From a checkpoint of a small mixture-of-experts model trained on Wikipedia.
Training: a variant of Adam for the experts, 2842 steps.
Below are experts of layer 5 (counted from 0) of a mixture-of-experts language model. Rows are named router (the router's row for the expert) and show model dimensions 0-191. Each number is 128 + 32 x the weight over its row's rms, rounded and kept within 0 to 255.
After each expert's rows: a language model's description of what the expert responds to. This comes from a sample of Wikipedia text that the model never trained on.

# expert 1
router [189 131 136 142 107 128  82 137 128 147 181 174 176 167 105 180 151  89  78 138 123 144  58  93  65 143 154 124 135 109 160 164 147 101 101 110 113 166 132 117 148 169 146 120 136  90 162 141 148 127 125 161 140 167  83 185  96 114 141 119 108 105 114 144 110  81 140 141 141 105 105 118 136  86 147  93 157 104  61 138  83 120 117  57 157  86  87 185 162 171  52 120  93  75 155 136 114 142 141 137 108 138  91 100 166  99 139  80 133 119 153 179  71 166  85 120 202 131 111 111 106 128 141 122 131 143  92 132 130 146  97  64 143 106 152 125 147 140 165 180 151 102 118 153 200  56  89  82 166 168 122 161 159 124 149  91 159  87 120  88  86 163 162 130 121 132  99 175 111  84 152 127 141 116 124 117 152 128 123 203 150  65 112 127 158  90 142 158  97  60 108 115]
Description: Interior word fragments, often vowel-led like es, o, ar, ed, ion, as in necess-ar-ily, Chic-ag-o, fres-co.

# expert 17
router [188 141 139 125 116 159 110 121 140 117 141 147 163 171 117 152 126 118  62 100 135 146 104 125  86 159 155  84 105  79 123 101 130  86 116 114 102 175 108 144 162 175 177 142 115  76 132 145 121 101  75 187 124 127 153 166 125 123 158 110 140  42 113 155  90  94 109 183 152 105 156 134 154 133 108 132 157 140 125 206 129 158 130  83 221  94 106 115 148 179 118  84 129  86 114  83 109 135 197 126  97 153  76 161 140 137  86  51 130 117 126 145 131 150 107 190 138  88 114 111 113  97 130 118  99 172  85 158 129 152 119  73 105 121 108 126  99 131 106 149 163  97 106 121 157  98 113  70 144 126 186 105 199 135 113  96 123 100 120 112  60 146 139 120 140 103  94 131  91 145  98  71 137  89 175 115 109 151  66 177 141  84  96 113 153  90 142 170 137  65  90  70]
Description: Word-final pieces like -ry, -ord, -ford, -ham, -y, as in Henry, bravery, worry, According, Pennsylvania, heavyweight.

# expert 11
router [175 185 130 115 108 138  99 107 122 129 166 169 162 165 129 208 141 134 102  70 156 120 109 100 105 155 130 104 179  91 150 150 161  74 111 137  91 168 106  67 165 180 126 136 149  86 154 127 158 102  99 171  93 174 118 152  82 113 165 109 104  90  82 163  70  82 121 140 163 105 112  86 149 105 113  83 146 104  79 139 132 151 134 132 147  71 120 137 127 185  71 141 116 114 124 104  72 133 167 183 107 150  94 103 142  76 116  67 148 112 126 138 121 137 107 143 155 113  78 108  91 103 171 112 108 186 102 114 146 124 112 144 149  81 164 117 120 124 112 162 200  48 131 164 155 103 136 114 201 163 126 136 142  78 190 102 128  81  72 116  69 190 149 141 107 151  94 163 111 108 125  81 126 115 142 113 121 197 118 139 183  82 119 107 140 119 154 138 126  93 107 112]
Description: Word pieces after an S or s onset in names and words, such as S-if-fin, S-uss-man, S-ant-a, plus ed and ½.

# expert 13
router [148 167 128 121 129 157 101  99 132 185 184 157 145 190 133 178 154 119 143  77 157 100  93  63 108 141 146 140 122 149 123 120 128 100  75 118 117 184 110  64 120 173 157 137 138  92 163 126 104  88 123 178  91 162 133 155 102 102 135  83 116  71  65 145  73  92 113 141 171  85 152  97 165  94 135 110 142 127  87 155  52 150 130 116 179  55 149 161 148 193 143 124 118 145 135  85  76 142 165 151  97 132  86 115 191 107  78  99 160  95 132 123 137 188 110 182 137 135 103 104  86  97 126  56 109 173 121 148 136 159 103 128 122 141 138 119 137 111  73 108 141  77 105 120 155 103 100 127 160 144 163 150 150 107 156 113 133  73  86  70  64 149 147 126  78 130 106 173 122 126 128  91 152 112 165 107 124 195  97 152 165 119  97 122 135  69 151 133 140  86 102  90]
Description: Word pieces after an n or N, such as n-orm-al, n-uc-lear, N-ic-olae, plus table pipes, year digits and season.

# expert 6
router [183 138 122  99 103 125  68  88 124 158 171 162 165 181  73 152 118 108  89  86 163 132  71  98  85 131 161 121 155 140 123 150 135  71  99 121  96 149  96  94 105 190 154 143 126 132 174 126 131 113  82 160 103 186 134 158 116  95 167 106 106  65  94 137 101 106 135 143 142  55 126  95 193 112 118  96 160 123 110 175 109 105  85 100 158 122 135 134 160 157 133 106  75  90 156 120 118 160 149 179  62 150  97 101 138 137  88 116 166  91 122 129 127 151 116 208 153 135  85 125  89 128 125 124  84 163 111 129 128 169 110 110 136 152 174  88 166 134 163 132 154 116 145 168 120  27 113  98 171 150 165 139 155 126 135  88 143  86 117 107  65 154 138 113  54 148  78 146 105 134  97 101 113  91 136 115  98 158 102 195 157  87 123 125 181 111 175 142 138  84  79 117]
Description: Line breaks after = Title = headings, section markers ==, ===, quotes and table bars, plus country-name starts like Afric, Austral, Japan.

# expert 21
router [164 149 155 120  92 144  52 126 114 132 161 179 193 151  80 158 142 118  64  76 160 143 100 116  74 126 135 128 126  85 129 136 167  72 118 123  76 160 125 108 114 153 145 107 131 105 133 127 146 115  91 201 118 158 137 162 129  94 140  94 110  53  78 121  82 132 120 129 183  69 145  68 150 102 109  87 192 135  93 142 114 158  86 102 167  76 122 180 185 157 146 108  87 101 128  92  96 148 144 161  91 177 125  99 144 111 135  62 156  84 150 160 110 176 113 177 154 107  97 116 102  95 145 106  97 157  69 159 180 138  84 101 139 121 174 122 137 118 144 155 116 105 120 142 135  64  71 100 137 145 159 128 146 132 189 100 110  73 101  90 103 166 111 127  95 165  92 144 115 143  91 132 125 128 165 111 151 162 132 162 155  78 133  68 151  82 152 128 119  87 116  88]
Description: The piece -ther in southern or whether, suffixes -ing and -ment, year digits, and words like new, other, their.

# expert 14
router [148 164 143 120 137 136  69 116 119 131 174 175 188 157 123 165 147 130  65  96 170 152  88 102  94 120 150 130 149  94 113 145 168  77 131 130 101 156 136 104 151 187 167 140 147 123 163 129 140 108  94 180 117 146 122 172 102 101 142  89 101  78  90 171  89  89 126 165 159  88 115 102 141  95  87  80 171 128  69 165 119 132 100  87 195  92 127 162 155 160 117  95  76  69 133 134  79 162 167 168  78 152  93  99 175 126 102  82 145  99 150 167 122 162 119 147 159 113  77 118  93  94 132 116  85 150  72 126 162 163  85  90 126 125 154  90 153 124 131 190 160 104 172 140 153  73 108 102 165 146 152 149 144 132 195 103 143  84 108 102  71 151 132 135 113 147 101 135  85 128  84 104 153 128 181  77 113 145 108 192 153  96 114 110 138 102 145 146 128  64  83  76]
Description: The ived or ired ending of received and acquired, sports verbs like won and played, and digits or periods in numbers and citations.

# expert 9
router [170 117 163 129 118 161  78 105 129 151 161 151 157 199 122 192 144 107  70  79 206 132  98  88  65 119 173 117 152 125 123 112 127 110 138 147 107 163 115 104 110 144 160 109 138 107 163 136 121  95 101 187  70 152  66 170 115 136 154 111 122  80  66 127  95  74  96 163 124 128 119  91 140 128  94 109 137 113  83 162  70 135  93  93 208 133  98 137 143 145 126 131  93  85 152  94 114 148 152 121 130 149 119 102 178 123 145  78 164 101 148 126 141 151 122 169 157 134 122 136 117 130 162  84  67 155  61 118 149 143  84  83 130 120 158 115 145 106 162 156 138 110 125 157 149  34 105  97 146 176 132 109 118 129 158 102 126  91 107  99  73 155 130 103 103 154  64 142 100 104 107 101 171  74 131  79 158 166  92 188 163  59 134  78 162 123 139 149 113  83 105  97]
Description: Pieces inside LaTeX formulas, apostrophes, dollar signs, non-Latin script characters and endings like -ed, as in \tan, \dots, quoted.

# expert 0
router [163 150 131 176 137 115 100 117 148 115 134 170 172 153  94 209 154  80  97  72 151 145  74 134 103 115 141 125 129 119 154 110 150 139 124 159 103 140 152 133 123 158 124 111 186 127 169 170 118  92 115 172 134 172 150 191 136  86 156  98 114  93 109 177 105  50 117 128 160  94 118 135 117 143 109  98 188  93  93 110 108 151 109 111 128  44 128 165 155 154 130 109 108 103 122 117  72 139 198 104  79 161 101 128 179 121 101  98 135 107 110 176 137 172  64 149 181 137 136 131 125  97 133 102 125 187  91 151 186 134 101  99 140  81 133  83 135  62 159 156 166 103 119 173 148 114  80 137 137 117 129 116 154 106 160 119 130  73  99 109 124 147 160 118  84 153 103 155 112  99 126 108 172 113 146  49  77 156  99 170 172  98  88  91 189 110 148 155 126  41  97 118]
Description: Word pieces and spaces forming field labels in infobox or list lines after a dash, such as Elevation, Time zone, Date of birth.

# expert 3
router [147 196  96 130 134 147  83 115 135 164 142 186 163 174 125 176 165 117  87 101 162 126  67 105 120 131 137 139 123 105 152 122 130 114  98 141  84 176 111 114 151 176 161 110 148 127 167 160 111 112 128 152 137 169 138 172 108 121 143 132 123  47  47 135  91  94 151 172 144 126 159 109 151  93 117 129 157 151 110 182  74 175  99 114 181  97 129 158 129 163 113  87  69  88 182  77  77 135 152 166  92 131 106 142 152 102  66 125 121  85 153 137  85 144 110 186 175 116 108 101  81 102 109  76 120 157 115  99 119 150 121  91 146 105 110  61 121 124 169 160 160  77 119 154 182 102 128 103 147 154 148 137 159 127 153 125 127  99  87  83 108 152 147 150 116 133  94 157 101 122 118  80 181  91 171  85 124 178 117 148 167  70 116 103 172  73 154 141 154  72  53 122]
Description: Word pieces right after an m or M onset, such as -le in couple and hamlets, -ach in Machida, -ajor, -usic.

# expert 22
router [146 138 150 125 136 163  83 113 124 113 134 140 137 154  97 192 144 110 104  63 134 174  93 134  80 165 165 120 135 101 129 145 152 122 106 115 104 149 149  80 118 160 151 126 202 111 138 127 127 114 115 154  93 159 119 161 105  85 168  86 105  89 121 160 117  82  89 150 163 104 125  92 147 151  92 124 183 119 110 145 114 149  91  87 183  82 134 133 132 132  85  97  66  96 155 106  70 143 198 150  86 153  95 115 191 130 109  88 172 130 149 164  98 158 110 191 137 133  90  76  84  73 155 115  96 167 109 133 157 152  95  85 155 106 167 105 143 120 158 133 183 109 151 142 123 112 113  91 155 162 135 130 178  91 164 106 119 108  80  92  89 140 156 109  97 170  81 123 143 110  96  66 157 108 159  76 108 205  67 191 178  97 112 116 175  88 131 154 113  83  93  83]
Description: Capital letters and word starts at the beginning of lines, headings or table cells, such as N in BNGJ, Beginnings, S in Soon.

# expert 5
router [145 148 144 121 124 170  73 105 142 173 163 181 142 181 104 195 138 148 123 103 131 142  95  67 109 159 146  88 145  89 160 136 147  90 102 143 111 165 109 103  80 180 185 132 153  95 147 131 130  85  88 150 107 169 113 192 101 110 159 105 126  96  84 164  75 111 123 186 124  98 156  88 155  91 102  73 154 158 103 134 165 162 145  87 243  81 132 148 165 149 117  83  80  86 144  99  99 145 174 155 115 131 108 104 154 143 137  77 164  99 109 158 124 121 112 153 172 141  84  94  83 100 136 108  91 148  84 134 146 153 103  54 151 124 180  98 143 136 137 143 144  74 128 159 130 111  98 100 170 136 163 133 147 128 163 120 124 122 104 105  81 137 134 133  87 139  87 123  92  90 110  78 160  93 150  82  96 181 125 169 164  75  99 123 146  80 147 166 121  89  89 109]
Description: Line breaks, commas and sentence-opening words such as The, It, After, During, They, On at clause starts in prose.

# expert 20
router [188 192 101  98 111 181 111 126 102 137 147 177 163 191  91 149 179  80 106  46 183  97 104 105 113 170 194 112 180 121 124 105 164 121 111 137 115 155  90 109 115 195 139 152 133 114 137 127 146  89  79 193 122 136 106 164 103 121 133  85 106 117 116 164  80  90  99 132 161 108 136  80 127 115  80  82 171 131 122 141 133 153 114 119 145 137  90 153 194 145 116 124 107 114 150  94 111 151 146 137 106 127  97 101 121 112 100 118 110  89 142 194 124 185 105 180 180 106 106 103  75  99 139 129 125 181  78 171 152 171 108  80 151 109 124 113 145 100 133 164 156 123 129 152 155  82 113 144 183 146 157 146 172 100 123 110 159 121 119 123  70 182 128 113 100 145  82 108 107 123  82 100 143  94 144  97 114 154 119 216 123  95 121  65 158  87 140 110 137  51  85 117]
Description: Mixed pieces finishing short words or stems, like w in tower, way in always, n in wouldn't, plus about, for, and scores.

# expert 12
router [144 116 131 138 131 153 116 107 127 161 156 108 162 133 139 127 149 108  85 127 168 103  86 121  65 134 159 113 116 117 102 142 167  71 141 145 119 174 123 136 119 172 133 179 147 131 140 116 139  91  88 213 129 169 138 161 107  95 155 112 125  86  86 174 120  47 100 136 160  85 111 124 150 162 107  88 158 128  90 151  88 139  92  84 210  78 123 176 157 171 120 152 100  64 159 134 131  90 159 182 142 136  90  92 145 130 121  67 135 123 142 126 125 167 141 180 164 110 127 122 101 115 158 132 111 182  86 125 142 194  97  90 120  67 162 127 126  92 127 170 166 118 137 171 168 105  93 105 129 157 162 190 169 129 145 114 131 121 103  47  91 184 167 129 112 170 129 159  86 109 141 132 175 129 143 125 159 158  96 167 109  72 119  97 141  67 134 170 131  49  89  84]
Description: Suffix pieces ending words, mostly est in latest and greatest, plus ant, ony, ural, ital, eral, ite in cigarette.

# expert 16
router [157 161 139 122 103 148  67 133 142 157 169 165 147 151 101 175 157 128  76 123 162 120  98  86 101 114 146 132 144 107 119 152 162  94  94 139 104 158 150  97 103 186 146 104 147 113 131 114 138  97  86 186 108 175 115 154 110  80 115  98 118  78  62 151  73  97 102 173 157 113 114  96 175 108  89  95 162 109  79 146 108 147 110  87 194 108 126 135 161 155 122 114  74 113 140  92 106 132 165 165  73 153 110 115 156 148 110 109 140  80 121 192 107 149 107 150 175 132  76 110  70  97 139  96  61 174  83 133 141 160  62 110 132 130 173  81 139 109 127 166 152 109 142 166 177  64 104 103 193 149 150 129 160 146 178  76 132 105 114  99  96 144 146 121 104 133  90 134 156  96  58  97 157  87 165 111 141 162 132 165 162  83 111  95 128  74 149 145 126  71  82  87]
Description: Clause-linking words such as and, that, which, who, but, plus subject pronouns he, it, they starting a clause.

# expert 2
router [143 111 185 132  91 131  89 110 126 159 160 135 155 153 108 149 164 127  36  86 155 125 112 131  64 103 127  99 117 136 137 165 168 124  85 129 114 152 109 103 115 179 125 130 161 125 143 153 144  66  91 168  91 168 111 179 134 107 120  71 117  69  62 111  88 104 147 168 176 114 145  88 141 129 124 115 166 121 100 154  93 124 126  93 132  96 177 173 174 137 101  95 112 128 159  95  93 138 166 154  84 143  86  92 157 126  66 138 110 102 148 166 134 199 115 176 156 111 119 135 124  86 138  98  76 182  94 164 142 169  89  69 142 133 137 113 167 124 127 191 177  66 107 134 130 105 108  98 160 177 153 116 130 137 154  83 122 121 140  91  62 161 148 104  58 161 110 138 120 103  96 114 148  88 180 111 126 143 112 176 146 102 142 141 191  70 139 129 111  72  65 115]
Description: Short lowercase pieces and syllables inside words, often names or sports text, such as the qu in banquet, the en in challenge, v.

# expert 4
router [152 168 144 141  78 171 101  88 128 136 198 163 173 200  97 142 145 158  72 135 162 127  93  92  74 122  83 130 143  90 145 105 129 135 125 114  80 135 150  92 162 149 136 156 127 128 148 107 140  77  82 140 127 138 122 152 118 134 159  96 130  75  28 173  70  95 129 139 128 102 101 106 159 146 108 118 168 116  49 148  82 117  97  77 207  86 118 139 161 158 137  77  95 101 158  76 101 110 165 123 114 124 104 103 142 105 125 120 124  85 117 174 129 133 139 170 175 111 100 110 115 118 127 103  93 160  62 135 167 142 110  74 142 133 133 102 136 120 133 201 165  92 155 144 157  36  75 107 141 134 118 113 151 127 183  86 133 108 113  83 104 192 184 116  71 141  94 161  97 131 127 129 137 118 157 115 144 162 105 147 144  80  83 110 140 143 138 146 149  93  83  99]
Description: Pieces of Spanish, Turkish, Slavic or other foreign names and places, including diacritic letters, such as re in Suárez, ș in Timișoara, ğ, ñ.

# expert 18
router [177 139 158 130 106 152  50 103 149 144 176 143 147 172 110 187 186 115  87 110 168 140  82  94  87 109 148  90 181  87 143 137 165 103 138 142  71 172 119  98 150 176 153 143 121 104 168 143 141  75  94 149 109 154 130 167  96 110 187  74 103  78  66 130 118 109 110 165 131  66 161  95 154  84 108  95 177 127 110 127 101 167  86 108 151  88 150 159 154 167 144 106 108  99 153 114 110 151 163 165  92 117  90 104 165 108  70  74 172 104 125 170 144 142 128 141 130 118  96  80  95 128 170 126  97 147  94 127 132 165  91 105 141 119 159  77 177 103 121 138 199  96 122 138 150  96 121 110 172 174 124 121 144 131 145 145 118  73  87 108 103 170 115 154  86 133 106 137 110 135 117  96 166  81 167  84 132 135 135 151 197  54 123  88 158 107 130 111 120  78  95  68]
Description: Prefix pieces starting a word, such as con, pro, re, ex, sub, dis, inter, and ter in long-term or entertainment.

# expert 19
router [177 155 125 102 118 183 103 128 129 136 141 147 175 167 117 181 136 122 105  81 152 118  78  96 117 154 153 146 148 108 141 131 135 132 122 149  75 148 139 109 155 187 162 170 141  89 174 139 141  62 127 193 153 144 125 175  92 121 138 140  89  93  50 144 100  95 109 164 161  81 162  71 143 128  73  99 149 127 120 135 130 145 115  85 167  95  79 145 127 164 122 117  89  99 172 134  72 168 167 171  86 152  90  66 186 110 128 111 173  72 132 141 108 171 128 142 163 129  63 100  73  89 132 106 103 149 137 156 157 146  89 109 149 114 172  75 174 116 164 159 140  45 169 121 128 104 135 111 134 163 147 166 116 165 170 110 156  76 114  92 112 188 151 136  85 147  80 165 148 104  93  99 135 115 122 108 126 165 107 174 145 145  60 137 133 123 143 139 122  87  79  81]
Description: Word pieces after a C, c or H onset, such as C-ron-k, c-and-idate, c-ourt, h-aw-k, plus possessive s.

# expert 10
router [164 165 116 148  95 113 106 122 158 154 166 171 137 175  98 171 158 142  98 120 202 111 104  79  97 141 154  80 164 115 125 113 159 123 141 143 111 149 135 100  57 187 166 184 136 100 152 163 141 105  91 173  97 123 126 145 108 104 174 117 108  99  94 172  98 116 135 126 160 131 128  71 146 138 127 114 155 129  90 169 135 154 128  92 181 104 161  97 139 186 119  99 103 128 173  88 126 159 164 132  99 145 143 105 138 101 112  65 149  93 134 126 100 177  78 125 158 126 125  98  59 115 134 123 123 162 113  97 126 162  81 126 138 128 152  76 136 130 122 124 201 117 121 146 185  99 100 106 160 152 185 152 155  80 177  83 152 123  72 119  65 175 160  97  56 128  49 144 112 137  85 112 130  85 121  92 103 135  99 176 139  63 118 111 124  60 136 174 178  72 118 143]
Description: Stem pieces right after un-, sub-, or after is/was, such as av in unavailable, op in unopposed, ject in subject, ens in ensure.

# expert 15
router [137 129 167 121 113 182  66 101 117 152 149 129 177 147 111 161 147 120  58  82 153 147  87 106 106 135 134 126 135  82  98 151 166 102 129 126  96 130  97  99  96 156 142 144 135  63 147 102 137 135  98 120  73 172 137 179 109  91 121  92  99 115 105 159  79  97  85 153 156  69 111  89 146  78 108 134 180 134  92 167 108 140 129 121 128  92 117 156 153 134 110  97 142  78 132 115  78 141 148 130  71 135 100 104 168 118  89  81 139 119 130 176 100 137 122 174 154  76 143 121 102 100 167  94  81 147 124 121 154 163  92 119 141 101 161  78 140  58 123 148 139  92 145 158 152 114 111  66 138 135 158 140 121 100 176  85 136 100 113  96 101 155 143 111 111 151  86 178 123 112  63 116 185 112 134  63 128 173 125 216 161  88  91 128 181  87 146 128 116  13 118  81]
Description: Colons after infobox field names like Date or Released, "of", table pipes, newlines and section headings such as Early life or See also.

# expert 23
router [191 133 155 134 118 142  84 153 112 139 146 143 142 184  67 152 148  85  84 104 139 112  75 105 106 120 152 113 135  90 109 162 158 124 121 114  75 146 111  94 180 142 135 112 166  79 164 104 122 126 106 206 102 162 137 169  88 133 153 113 110  76  76 146  98  99  95 137 181  63 138  66 176 113  71  62 160  84 112 171 116 120 113  65 154 135 135 119 153 152  93 132 105  96 156 136 101 165 155 166  99 167 101  89 152 141  89 102 163 120 113 188 135 147 109 176 132 102  91  97  90 114 107 124 105 167  71 130 143 151 117  47 126 133 164  88 164 118 143 167 166 107 122 170 128  56  90  99 165 164 135 145 133 111 174 120 135  68  80  65 104 113 127 139  80 115 135 109 120  93 110 119 146 119 128 106 110 152  76 126 131 111 112 128 199 113 161 200 134  98 101  98]
Description: Demonyms and proper words like American, English, World, football, Japan, plus word endings such as arch-ive and Appalach-ian.

# expert 7
router [189 173 143 145 105 159  84 107 118 152 172 168 149 186 102 177 160 113  69  96 141 151  77  91  93  99 155 125 141 123 167 158 142 108 130 128 114 132 114  81 131 165 134 131 123 103 150 102 112 101 100 141 107 207 121 164  86 118 119 112  84  67  73 123  49  86 132 181 181 111 103  98 158 118 111 109 175 144  86 170 135 143 130 106 170 100 138 114 156 171 129  98  89  80 177 106  94 126 152 186  91 168 107  92 187  97  93 115 125 102 147 172 109 133 127 156 151 152 108  79 122 104 149 110  64 186 113 149 152 150 104 130 156 102 135  68 147  95 152 109 174 110 114 119 145  65  90  77 154 163 125 128 133 102 199  86 137  96 101  89  84 146 139 159 105 133 104 137 102  94 120  96 166 121 126  79 111 190 118 137 145 107 104  97 177  90 170 143 150  93  75 106]
Description: Pieces following a capital initial, often K, P or W, in personal and place names and first-name starts like Jo, Ed, Will, Aug.

# expert 8
router [149 174 149  88 104 151  52 128 132 144 160 141 170 153 116 171 149 105  58 100 155 155 108  93  78  94 147 123 130 119 118 110 147  82 114 116 118 158 112  92 123 170 138 124 149 117 157 103 154 104 102 186 103 151 102 163 139 107 127  99  89  54  92 176  92  96 128 154 180 107 114 110 139  71 115  86 154 124  79 177 105 136 100  99 159  86 141 158 163 148 120 133  84  96 158 123  99 158 168 170  81 143  67 118 170 131  96 113 144  96 137 146  81 156 112 168 167 130  85 128  88 120 119 112 106 168  88 121 170 175 108  96 150 116 196  95 170 132 125 181 169  99 142 152 138  88  98 119 135 160 159 131 119 106 165  86 123  98  96  94  96 171 158 142  91 164  93 150 104 117  98  96 152  79 164  70 164 163 147 219 179  81 142 104 157 103 129 155 107  52 111  93]
Description: Endings completing a verb or noun stem, such as ing in treating, ied in studied, s, ly, plus digits in tables and non-Latin characters.